Experts of a small language model.
Size: 9 layers, vocabulary 2048, 29.7M parameters.
Training: 457M tokens, 3874 steps.
Below are experts of layer 3 (counted from 0) of a mixture-of-experts language model. Rows are named router (the router's row for the expert) and show model dimensions 0-127. Each number is 200 + 20 x the weight over its row's rms, rounded and kept within 0 to 999.
After each expert's rows: a language model's description of what the expert responds to; "comes before" lists some tokens at least twice as common just after its tokens as in all text. This comes from a sample of Wikipedia text that the model never trained on. Tokens count by the router's weight.

# expert 8
router,197,214,243,212,205,175,202,208,221,228,240,190,189,213,197,194,170,192,156,168,177,222,216,188,168,214,193,189,203,206,207,217,197,178,199,185,204,216,184,214,179,182,208,171,174,204,209,200,175,225,194,215,182,208,191,189,151,220,248,181,216,227,189,198,206,211,162,190,199,171,207,224,210,174,216,221,193,198,187,208,205,186,169,177,166,201,213,192,176,173,220,209,209,173,158,169,201,166,178,190,214,207,213,215,230,210,203,175,163,184,206,167,188,198,234,191,203,194,224,228,208,199,189,211,195,177,163,217
Description: Latinate stem pieces
comes before: "al", "ence", "ation", "o", "ent", "e"

# expert 14
router,203,195,179,198,211,205,205,208,199,194,200,196,200,205,204,189,171,208,195,182,191,190,200,209,211,215,176,191,197,186,200,183,202,190,218,213,198,184,234,191,177,125,220,188,196,204,219,201,179,226,224,237,215,179,192,177,203,212,173,188,216,181,200,208,214,180,218,188,215,207,183,204,194,219,211,190,263,199,169,178,172,178,188,207,196,223,194,159,165,228,236,198,173,230,199,167,158,222,176,175,192,171,189,194,181,179,216,192,212,250,193,182,170,219,183,207,216,197,165,206,211,200,229,180,193,209,207,234
Description: Section headings, layout
comes before: "See", "P", "C", "S", "D", "=="

# expert 22
router,212,190,196,213,220,225,194,192,195,207,191,172,210,236,220,183,226,196,179,202,203,207,180,182,186,209,213,199,191,203,209,150,190,241,196,201,194,179,197,183,200,190,198,221,213,200,207,200,223,170,212,187,217,196,250,247,170,193,198,204,144,259,188,163,195,183,189,207,212,202,169,212,211,194,224,204,230,187,217,188,226,199,219,234,194,237,194,188,195,175,192,201,207,236,219,219,207,185,224,201,215,187,215,185,183,236,181,174,190,234,213,177,186,162,194,198,159,218,188,195,226,176,208,184,194,191,184,202
Description: Prepositions after predicates
comes before: " the", " a", " his", " an", " be", " their"

# expert 10
router,199,197,216,203,185,236,186,177,203,210,203,200,189,204,234,214,235,166,174,228,184,203,192,191,194,191,195,228,214,197,165,209,191,194,197,170,188,198,208,189,176,221,202,206,159,224,199,201,216,224,196,207,254,196,197,185,193,182,203,202,199,211,225,179,190,237,177,226,226,207,179,222,205,184,222,198,230,144,221,190,190,223,187,184,200,192,163,218,222,180,160,205,205,208,193,250,218,177,204,200,212,236,194,218,209,254,200,192,155,206,223,185,194,188,220,198,225,225,195,177,206,193,233,207,206,193,204,217
Description: Verbs and relational prepositions
comes before: " the", " a", "ed", " his", "out", " an"

# expert 1
router,210,228,212,212,165,221,171,181,212,199,177,160,202,216,194,186,183,213,195,219,198,179,190,212,201,182,168,169,231,192,236,204,172,212,205,188,201,191,212,209,166,179,198,228,193,196,191,176,195,192,189,228,214,236,215,224,201,207,138,229,186,247,192,193,180,185,181,214,178,189,220,187,182,214,210,182,215,239,221,209,190,234,222,215,214,198,205,188,223,209,209,188,195,169,189,197,206,216,194,170,213,205,206,213,186,215,223,207,202,176,158,193,205,204,215,235,185,173,200,176,182,183,187,243,178,224,197,240
Description: Word-final syllable pieces
comes before: "s", " of", "ct", "an", "et", "as"

# expert 21
router,225,215,192,220,176,228,182,218,212,168,170,198,208,183,209,191,184,230,197,172,189,236,177,218,192,205,188,171,193,216,212,223,189,168,204,210,187,200,166,225,203,218,204,199,231,200,214,190,178,193,178,247,192,162,197,141,188,214,232,169,200,203,219,186,251,189,185,187,194,178,201,235,207,227,184,176,206,214,191,233,228,192,182,149,224,231,213,184,213,227,229,217,201,200,206,178,197,198,198,184,208,192,184,170,193,202,215,221,201,181,228,208,184,199,194,196,239,211,202,206,227,195,193,183,190,204,186,201
Description: The il word piece
comes before: "d", "ity", "t", "way", "e", "ty"

# expert 58
router,223,238,221,210,172,236,188,201,199,186,210,194,196,206,203,201,203,212,160,194,203,168,205,201,204,193,212,144,202,204,209,178,208,245,189,207,188,218,158,160,208,181,211,150,173,201,220,174,212,215,210,180,245,179,242,231,218,222,212,207,188,216,236,188,195,168,182,183,210,188,184,219,204,232,208,207,202,206,224,256,190,181,169,216,204,201,193,203,210,190,209,204,215,211,204,209,213,224,184,231,171,169,191,189,207,191,185,178,192,192,192,175,191,187,194,201,190,176,200,226,194,172,205,175,174,198,203,182
Description: The preposition "of"
comes before: " the", " a", " his", " its", "f", "ten"

# expert 16
router,208,168,218,194,178,215,228,223,190,190,213,213,184,194,184,219,226,199,185,210,208,190,221,200,208,164,190,209,218,196,188,236,178,203,245,226,212,216,204,206,167,179,228,193,220,204,161,208,181,170,164,187,181,197,176,202,187,223,172,229,201,195,204,190,181,186,190,197,183,204,198,178,227,195,176,197,209,183,222,178,181,168,211,174,172,193,157,206,178,202,222,200,230,205,172,163,162,207,210,186,233,188,177,209,159,188,265,189,202,197,210,204,212,156,198,213,209,187,198,208,176,197,199,222,184,184,203,198
Description: Creative work nouns
comes before: "s", ",", " of", " by", " was", ")"

# expert 5
router,184,188,209,175,186,178,216,176,219,226,215,198,187,223,196,203,172,241,188,216,243,168,196,212,201,197,155,192,216,200,199,210,187,211,187,209,194,203,178,156,188,164,195,159,187,217,182,196,190,196,216,188,172,166,218,206,220,185,193,228,194,229,186,201,179,173,223,195,225,170,203,199,181,189,221,169,200,200,200,188,190,196,211,194,199,232,197,180,232,202,204,190,202,195,241,199,190,225,203,215,180,195,221,183,204,206,184,228,194,219,175,156,217,198,242,198,225,241,194,183,225,191,196,184,218,190,261,201
Description: Opening brackets and symbols
comes before: "20", "born", "2", "N", "S", "M"

# expert 28
router,184,174,162,221,184,198,187,243,192,222,202,216,207,190,186,201,166,208,176,185,195,200,194,192,222,233,206,184,198,178,217,217,181,232,204,181,227,254,218,219,210,161,188,186,185,200,229,192,186,192,200,204,168,180,205,209,226,223,182,219,207,209,161,200,192,199,157,195,182,194,214,160,194,200,215,196,208,204,223,201,197,202,216,199,219,192,202,249,189,205,215,188,160,171,242,186,175,189,188,214,206,215,198,201,200,139,220,234,209,190,170,220,189,196,194,191,204,185,191,202,172,227,194,235,197,208,177,178
Description: Place and institution nouns
comes before: " of", ".", ",", " in", " was", " and"

# expert 26
router,217,191,206,176,228,225,181,201,208,155,176,206,197,160,202,204,228,219,196,221,205,188,207,204,240,198,206,174,231,204,225,200,237,216,169,223,214,196,195,205,167,219,194,197,235,202,179,199,204,241,205,193,207,192,205,193,221,205,211,197,247,191,227,198,191,241,214,203,195,159,173,219,209,189,192,150,207,178,202,202,193,180,184,239,209,195,234,184,150,197,208,181,208,231,175,192,191,218,206,204,183,198,180,196,201,207,197,180,237,216,196,205,209,238,216,199,197,224,189,231,213,226,183,208,178,196,201,168
Description: Past-participle endings
comes before: " ", " by", " in", " to", " with", "en"

# expert 50
router,210,183,221,237,211,246,199,190,185,181,206,251,248,240,215,164,192,203,164,185,197,162,220,176,181,196,191,191,185,218,227,204,219,189,199,203,204,194,186,186,203,197,197,201,219,216,210,231,180,204,208,189,232,193,199,203,218,198,187,216,221,209,218,186,170,218,175,203,195,238,208,194,210,224,233,173,180,212,210,211,196,192,201,225,217,220,176,212,188,207,211,186,223,223,227,233,226,180,190,222,232,195,230,164,231,210,185,183,184,227,226,179,214,206,186,199,175,226,187,201,211,173,229,227,208,187,211,224
Description: Place and time prepositions
comes before: " the", " 19", " 18", " a", " May", " April"

# expert 60
router,218,208,210,232,192,213,175,192,208,229,161,211,165,189,256,193,169,222,236,196,206,204,210,187,199,182,192,197,198,197,199,200,150,198,194,219,212,154,183,183,194,200,159,225,179,197,196,182,218,188,178,173,243,226,225,211,180,213,185,205,183,201,202,197,198,226,215,206,210,197,213,223,177,201,208,188,208,209,216,214,219,193,194,212,196,221,216,193,190,186,166,201,167,185,203,187,182,178,187,166,207,179,210,224,169,243,175,222,207,183,232,206,201,213,175,209,205,168,215,201,204,204,246,170,227,215,223,176
Description: Prepositions after verbs
comes before: " the", "-", " a", "gin", " as", "st"

# expert 20
router,211,181,186,168,238,187,212,226,193,168,196,193,204,214,191,220,201,198,178,254,195,237,209,179,239,230,188,190,228,181,226,157,156,176,214,207,198,219,207,206,200,195,228,214,198,220,182,195,210,200,191,262,174,198,167,170,193,173,229,197,186,194,200,216,181,168,205,178,155,218,224,192,176,204,201,190,190,200,183,185,182,216,204,217,196,181,175,214,200,208,223,182,185,192,196,197,228,183,201,200,213,187,196,195,199,238,213,223,186,235,170,202,230,222,196,190,194,190,230,221,223,178,203,195,181,194,201,192
Description: Closing brackets, quotes
comes before: "\n", " |", " and", " is", " –", " ="

# expert 56
router,220,235,228,219,219,179,150,172,225,256,223,197,210,184,220,222,216,240,173,213,199,202,203,190,205,229,190,212,269,200,196,179,203,197,182,228,196,175,231,189,199,200,170,196,200,199,225,165,191,203,196,189,215,189,203,170,216,181,236,205,191,189,232,203,164,187,199,231,194,176,209,191,155,193,164,209,169,205,214,178,205,180,207,205,192,177,224,210,186,199,179,201,187,188,174,201,229,217,213,167,205,218,208,223,193,191,206,213,175,179,187,209,218,187,217,196,211,183,213,209,215,183,181,195,206,213,211,193
Description: Foreign name endings
comes before: "an", "a", "i", ",", "ar", "o"

# expert 55
router,203,206,202,187,170,202,149,196,197,198,198,179,221,202,219,213,219,170,166,214,225,188,189,200,235,188,211,224,223,191,187,186,232,179,207,213,196,208,212,247,208,153,218,211,210,178,225,187,199,194,190,210,170,189,180,186,219,223,209,188,199,189,170,208,167,190,163,188,194,196,201,188,200,214,219,199,216,192,181,239,193,192,218,211,190,191,230,236,241,209,220,193,195,198,180,184,197,209,196,196,221,196,241,220,208,206,183,205,208,231,217,218,182,231,157,217,232,168,180,205,195,225,171,229,161,224,183,176
Description: Word-final suffixes
comes before: " of", ",", ".", "ite", " in", " and"

# expert 27
router,221,173,217,179,178,217,200,246,211,208,234,196,198,195,211,202,195,199,218,191,209,148,220,193,212,230,243,200,212,205,211,196,211,200,185,228,219,169,191,166,200,179,181,176,171,189,205,241,202,181,229,149,240,209,213,210,208,207,247,203,179,248,205,198,194,201,181,186,210,229,224,184,192,200,176,187,199,213,201,199,226,174,208,178,189,190,181,195,206,141,204,191,198,197,218,207,197,195,204,214,222,218,185,199,202,213,187,181,171,189,184,182,188,179,228,185,200,178,179,182,223,173,213,216,192,192,203,234
Description: Prepositions after nouns
comes before: " the", " S", " C", " Art", " F", " M"

# expert 29
router,197,204,181,183,188,199,182,207,209,183,216,204,244,198,206,195,203,215,174,222,229,147,206,193,199,188,219,191,198,190,174,218,192,226,199,223,185,179,199,192,178,212,171,187,169,211,225,210,188,219,218,212,182,174,222,155,200,198,197,199,176,203,222,193,207,191,186,197,184,166,211,191,213,160,199,220,185,223,218,194,199,202,183,224,191,202,222,203,240,218,201,202,186,221,233,187,233,208,154,159,222,187,208,198,217,167,236,180,183,240,201,200,232,200,194,201,189,225,222,190,184,232,227,155,187,219,231,184
Description: Mid-word n and it
comes before: "ment", "ed", "al", "u", "ce", "ate"

# expert 45
router,241,214,172,189,187,216,199,163,201,195,174,208,176,157,204,209,174,226,199,181,192,165,232,208,187,207,191,233,183,212,182,229,198,185,193,198,195,222,160,198,177,192,209,221,214,190,179,228,193,225,212,216,214,210,234,200,199,184,172,235,183,219,176,198,187,180,185,213,214,206,165,206,194,245,224,214,211,180,205,211,201,206,188,159,185,207,227,194,207,218,236,160,188,185,199,201,179,203,201,198,187,176,178,206,201,205,214,234,170,231,168,184,171,214,187,208,233,192,208,215,170,203,203,202,161,195,166,215
Description: s and vowel-s pieces
comes before: "s", "tri", "c", "tin", "co", "tra"

# expert 36
router,186,210,232,238,196,177,203,200,194,211,210,221,198,202,199,207,201,220,153,203,176,184,200,186,201,188,199,223,229,160,227,178,179,181,209,197,223,204,206,189,190,198,226,250,191,209,210,203,170,232,206,206,214,175,188,195,193,156,215,187,190,170,231,231,212,198,213,217,213,229,207,226,201,229,185,201,174,197,202,249,166,222,192,184,167,192,181,203,231,196,164,203,188,192,228,207,178,220,222,207,194,232,177,204,210,212,213,171,193,203,195,193,192,214,194,248,224,204,194,215,195,244,237,190,230,187,210,193
Description: Table row breaks
comes before: "|", "-", "\n", "|---|---|", "Re", "S"

# expert 30
router,230,239,201,151,218,207,187,201,205,156,227,197,183,201,219,195,166,197,205,196,198,183,203,182,207,206,188,201,230,211,202,205,244,209,184,169,219,206,191,201,202,183,186,189,248,242,195,212,189,186,183,202,217,175,231,191,198,192,185,218,189,195,207,200,213,205,218,217,216,204,204,173,166,228,189,196,168,206,193,206,216,199,170,180,170,174,226,216,189,217,220,198,196,196,215,197,213,150,235,180,201,228,195,226,196,192,181,210,174,175,217,192,199,188,155,227,225,208,173,208,261,191,202,209,219,195,171,203
Description: Name syllables, accented letters
comes before: "t", " |", "n", " p", "z", ")"

# expert 40
router,187,202,187,185,194,170,181,206,204,165,168,224,185,193,200,215,234,203,222,200,233,191,176,214,185,179,161,157,213,173,205,195,225,209,199,237,234,231,202,208,203,207,193,211,247,180,224,214,202,181,190,211,210,183,199,225,222,220,160,225,212,183,169,195,196,167,210,220,180,164,198,203,177,179,207,211,166,200,227,191,187,171,229,192,183,176,210,174,173,236,198,201,190,187,222,183,208,185,240,225,198,185,174,205,172,166,181,178,195,204,193,220,214,183,206,215,201,207,206,186,218,205,194,224,169,222,200,185
Description: Word-final pieces and kin
comes before: "s", ",", " of", " medal", ".", " and"

# expert 48
router,205,207,209,234,215,218,198,173,196,186,152,187,196,213,193,156,222,206,229,203,213,188,218,191,225,186,180,217,175,215,205,175,226,181,196,191,176,199,205,214,186,175,210,216,239,194,187,188,203,217,185,211,230,208,222,208,150,203,191,192,239,173,214,212,211,199,200,191,213,164,210,208,216,196,212,192,214,171,204,223,195,226,197,202,172,230,202,174,218,218,197,232,187,204,195,202,194,204,152,245,195,243,204,201,191,185,154,207,178,193,205,159,211,180,194,190,213,221,195,213,203,211,208,202,235,169,155,215
Description: Indefinite article a
comes before: " |", " ", "cc", "c", "rm", " new"

# expert 39
router,234,248,200,177,199,210,186,183,200,210,199,160,215,216,223,203,203,211,233,194,212,202,188,184,194,180,148,208,210,182,233,213,197,176,207,198,237,184,215,215,209,209,169,212,210,208,203,215,219,183,204,178,217,192,189,223,200,205,232,180,217,190,194,212,171,204,212,170,207,204,234,172,218,209,228,158,210,221,197,202,188,207,173,212,207,209,222,183,228,197,218,186,196,178,252,209,224,168,182,186,182,190,218,233,251,227,206,214,167,212,169,196,193,207,222,205,227,172,212,190,222,189,184,209,204,219,239,205
Description: The ce syllable
comes before: "a", "an", "o", "pt", "ip", "y"

# expert 54
router,212,216,185,194,189,217,201,225,214,191,204,180,215,221,204,200,195,232,183,239,174,209,216,223,207,205,228,171,195,220,174,193,228,167,200,205,241,227,195,235,163,183,198,195,164,229,179,221,251,214,189,185,223,205,236,227,203,210,205,142,207,201,196,181,182,202,230,185,219,170,212,188,219,226,194,186,213,202,195,191,229,190,189,186,186,200,222,210,180,181,216,189,199,205,183,178,211,215,194,207,211,218,180,231,202,185,186,207,204,196,190,210,205,238,217,203,210,192,180,206,150,229,170,173,219,213,203,243
Description: Suffix -ing, totals
comes before: " |", " ", " of", " vote", " to", " a"

# expert 59
router,200,164,150,220,199,181,179,189,210,192,207,225,198,185,170,220,189,192,225,183,188,216,175,199,207,219,186,225,194,205,215,200,219,229,183,227,220,189,203,234,206,183,212,190,182,163,187,198,215,184,201,177,182,181,194,225,205,191,221,212,209,171,227,176,199,175,199,234,165,195,142,202,203,216,211,187,233,199,175,153,210,174,215,202,209,208,200,218,156,177,193,164,194,197,217,202,213,174,216,212,211,213,182,207,176,187,171,180,225,213,203,184,217,183,229,186,246,192,215,217,183,171,206,214,204,213,232,203
Description: Compass directions and coordinates
comes before: "er", "west", " Car", " of", "east", " Africa"

# expert 63
router,210,187,175,203,209,216,202,195,196,231,188,250,177,242,182,241,191,188,213,200,187,191,198,168,216,221,168,201,213,231,180,197,213,209,178,211,226,203,154,189,158,216,206,164,232,218,167,197,187,182,177,224,176,152,200,192,200,186,197,172,185,188,209,224,173,195,165,199,194,176,158,168,184,196,204,195,196,209,181,235,213,204,192,216,211,190,172,188,187,200,188,180,206,216,212,207,193,211,231,181,188,173,172,189,193,191,185,218,225,198,237,169,211,243,197,198,194,190,183,220,221,192,199,191,206,194,178,192
Description: Symbols and separators
comes before: " |", "1", ")", "2", "/", ";"

# expert 51
router,197,214,187,232,229,163,189,194,213,208,202,199,197,184,193,196,230,221,195,208,202,174,172,183,194,223,173,165,202,179,189,223,216,201,217,188,247,244,216,203,177,199,154,164,199,211,204,193,212,190,189,216,184,203,174,167,222,192,202,198,189,164,189,245,177,217,191,196,213,207,214,177,151,211,180,217,193,190,187,188,201,204,213,196,208,165,204,215,178,224,165,204,165,185,277,212,200,203,195,201,238,201,196,175,177,197,205,220,185,199,203,211,215,199,198,199,193,207,195,229,172,198,205,229,209,181,208,218
Description: Country and place names
comes before: ",", " |", ".", "\n", " (", " and"

# expert 57
router,197,212,177,200,212,228,160,203,192,208,182,234,147,204,194,194,194,190,192,193,187,196,187,205,187,237,182,201,245,182,191,198,186,219,222,216,189,217,183,172,197,190,240,200,187,174,213,183,189,213,191,204,181,185,244,191,191,217,190,208,214,208,219,222,207,223,239,197,186,255,198,213,223,208,198,194,158,202,170,188,154,216,178,182,204,195,222,188,236,189,167,201,206,237,207,211,227,194,200,232,191,204,204,189,201,199,201,175,223,147,198,188,198,190,185,200,201,215,209,180,211,158,227,179,214,224,211,193
Description: Punctuation within numbers
comes before: " 19", "5", "2", "0", "6", "3"

# expert 24
router,193,180,179,192,224,227,187,174,192,149,180,211,207,202,220,183,194,183,217,205,186,213,205,222,221,187,197,243,200,196,210,178,179,189,173,191,223,187,195,193,204,215,196,198,208,184,183,225,169,226,211,202,159,186,199,198,179,228,223,199,167,202,201,168,205,208,218,202,206,207,176,206,264,204,206,207,227,174,202,192,202,163,213,185,198,210,195,227,234,189,203,189,181,187,189,235,196,175,211,219,185,174,159,199,212,170,186,160,205,167,168,198,240,187,171,214,211,204,196,235,187,220,199,158,190,207,217,191
Description: Adverbs, intensifiers, conjunctions
comes before: " ", " to", " a", " the", " in", " as"

# expert 61
router,219,222,191,181,214,198,207,194,202,183,193,194,191,149,195,200,236,187,214,189,219,193,175,181,197,184,192,190,198,182,173,198,221,181,178,225,236,230,196,228,198,221,175,199,182,202,184,229,197,172,200,219,203,187,160,201,237,219,182,172,208,198,194,243,239,205,198,207,197,203,245,152,168,213,171,216,192,199,166,206,196,201,214,212,227,147,218,192,173,234,185,215,189,189,203,227,228,181,212,187,193,220,206,192,185,214,207,182,186,229,214,213,204,184,197,235,181,189,210,213,231,193,207,219,185,194,166,183
Description: Personal names and surnames
comes before: ",", " |", " (", "'", " and", " C"

# expert 11
router,164,178,194,181,196,169,248,204,197,194,203,178,223,214,208,230,216,213,246,194,201,216,172,175,235,204,192,207,211,201,179,186,191,224,199,209,231,208,204,199,173,238,181,168,192,231,228,201,242,181,169,198,186,188,248,224,228,200,160,188,208,167,193,213,201,213,216,175,216,192,167,174,203,227,202,156,171,208,189,176,217,200,166,199,204,177,183,180,208,208,229,191,205,176,199,206,196,203,215,213,208,179,226,199,179,196,189,204,196,163,174,180,198,199,196,199,200,214,184,191,223,226,220,211,209,221,177,190
Description: Digits in scores and ranges
comes before: " |", ",", ".", ")", "00", "–"

# expert 19
router,187,191,207,237,184,161,186,227,205,219,182,208,177,172,211,194,198,176,177,215,210,159,175,155,169,219,187,207,196,239,184,206,194,164,199,204,221,201,195,231,182,189,226,192,251,207,218,170,208,193,214,204,204,171,211,182,200,218,195,200,211,219,214,196,202,186,192,215,225,173,168,186,208,188,181,194,209,233,187,218,219,195,215,203,194,176,195,215,197,213,200,164,192,195,191,221,199,236,195,184,235,223,217,185,167,186,213,174,185,247,209,222,208,198,192,207,222,223,170,217,206,201,182,178,178,247,169,220
Description: Mid-word "us" and endings
comes before: "ed", "ing", "es", "ion", " and", "tri"

# expert 38
router,177,192,216,216,162,211,174,209,199,176,206,235,226,209,236,211,175,204,192,186,187,212,181,200,190,225,188,179,183,174,191,230,218,187,201,183,255,209,182,219,172,197,217,171,218,202,193,209,210,182,196,196,206,199,216,181,228,218,202,195,188,210,201,209,161,184,211,185,198,216,220,177,241,180,225,201,136,189,221,194,210,169,173,196,222,176,194,225,202,205,200,186,218,184,215,210,190,189,208,233,187,213,162,230,178,201,217,171,215,199,194,236,199,196,140,201,201,196,219,229,182,180,207,229,198,216,201,197
Description: Month names in dates
comes before: " 19", ",", " of", ".", " 18", " 17"

# expert 13
router,173,182,191,217,198,201,185,204,189,199,186,223,170,184,181,204,211,197,175,189,206,186,232,218,241,174,185,209,220,191,162,197,188,224,195,227,204,241,174,168,167,167,216,175,227,200,158,203,184,244,201,223,209,193,225,207,181,217,185,196,190,176,216,210,186,211,228,199,207,221,188,206,220,237,199,191,212,215,189,205,180,245,207,199,240,193,178,181,214,198,202,198,223,181,198,212,195,199,206,168,172,181,188,155,143,200,197,192,212,164,206,183,196,197,205,197,213,221,167,190,224,175,215,201,215,235,206,202
Description: Numeric range punctuation
comes before: "4", "1", "5", "8", "6", "2"

# expert 7
router,185,209,169,258,201,203,168,207,209,176,202,163,209,220,228,225,182,197,191,201,198,181,203,231,168,215,213,205,207,205,246,208,228,202,184,185,241,201,139,205,198,224,172,213,193,193,231,174,210,201,191,210,207,185,218,241,183,219,223,186,208,196,195,182,200,188,185,223,195,175,208,249,178,194,198,195,209,171,176,184,218,219,190,195,241,201,202,220,191,185,228,212,204,199,212,208,214,211,186,190,217,178,192,233,223,157,230,201,177,202,214,222,184,214,200,226,226,194,208,207,195,199,196,217,211,240,207,200
Description: Quantifiers and determiners
comes before: " ", " of", "ly", " as", "ity", "ite"

# expert 6
router,231,202,156,201,206,214,184,206,192,205,240,229,171,197,207,202,204,192,192,228,196,278,207,181,168,209,183,200,209,189,216,235,188,189,174,182,207,200,186,169,184,242,211,205,199,216,200,178,204,182,181,201,220,195,196,175,179,203,202,193,178,204,219,166,230,180,175,233,187,193,189,194,207,197,191,200,224,180,223,186,219,218,183,197,178,183,195,239,199,203,202,195,207,203,228,209,207,203,188,148,194,196,200,200,212,231,201,200,174,240,201,217,164,204,221,217,207,250,223,213,188,218,192,165,192,185,191,229
Description: Verb stems before suffixes
comes before: "ed", "ing", "s", "d", "ment", "red"

# expert 25
router,184,198,178,185,201,226,194,189,206,206,171,229,199,242,203,200,193,216,207,187,232,213,174,181,198,222,176,184,182,231,185,177,215,241,195,192,187,215,212,210,214,209,217,180,223,164,200,207,193,227,222,180,218,215,222,169,193,208,190,179,214,179,239,212,199,173,200,209,218,203,194,242,155,169,184,205,214,213,232,207,191,174,162,185,201,195,188,191,175,234,218,185,190,165,186,167,209,207,206,207,206,226,174,173,193,194,207,204,201,178,234,226,212,183,207,219,157,216,178,187,213,199,213,142,187,213,209,208
Description: List and table markup
comes before: " |", " ", " \"", "-", " S", " F"

# expert 53
router,229,184,214,204,213,222,200,224,195,195,225,225,175,240,187,195,206,154,203,197,226,211,192,201,187,198,206,166,186,176,213,206,206,205,169,183,190,209,166,186,190,186,239,186,188,205,209,208,212,178,193,186,223,242,203,225,235,227,233,185,203,158,206,193,202,201,207,206,192,162,203,185,179,171,203,223,203,227,253,199,248,217,216,206,180,200,191,205,175,213,164,173,170,199,243,194,205,202,171,213,227,205,212,194,187,201,217,209,184,213,179,200,220,213,195,199,195,193,210,178,175,206,220,194,189,231,250,212
Description: Political parties and election results
comes before: " |", "ative", " Party", " the", " hold", " of"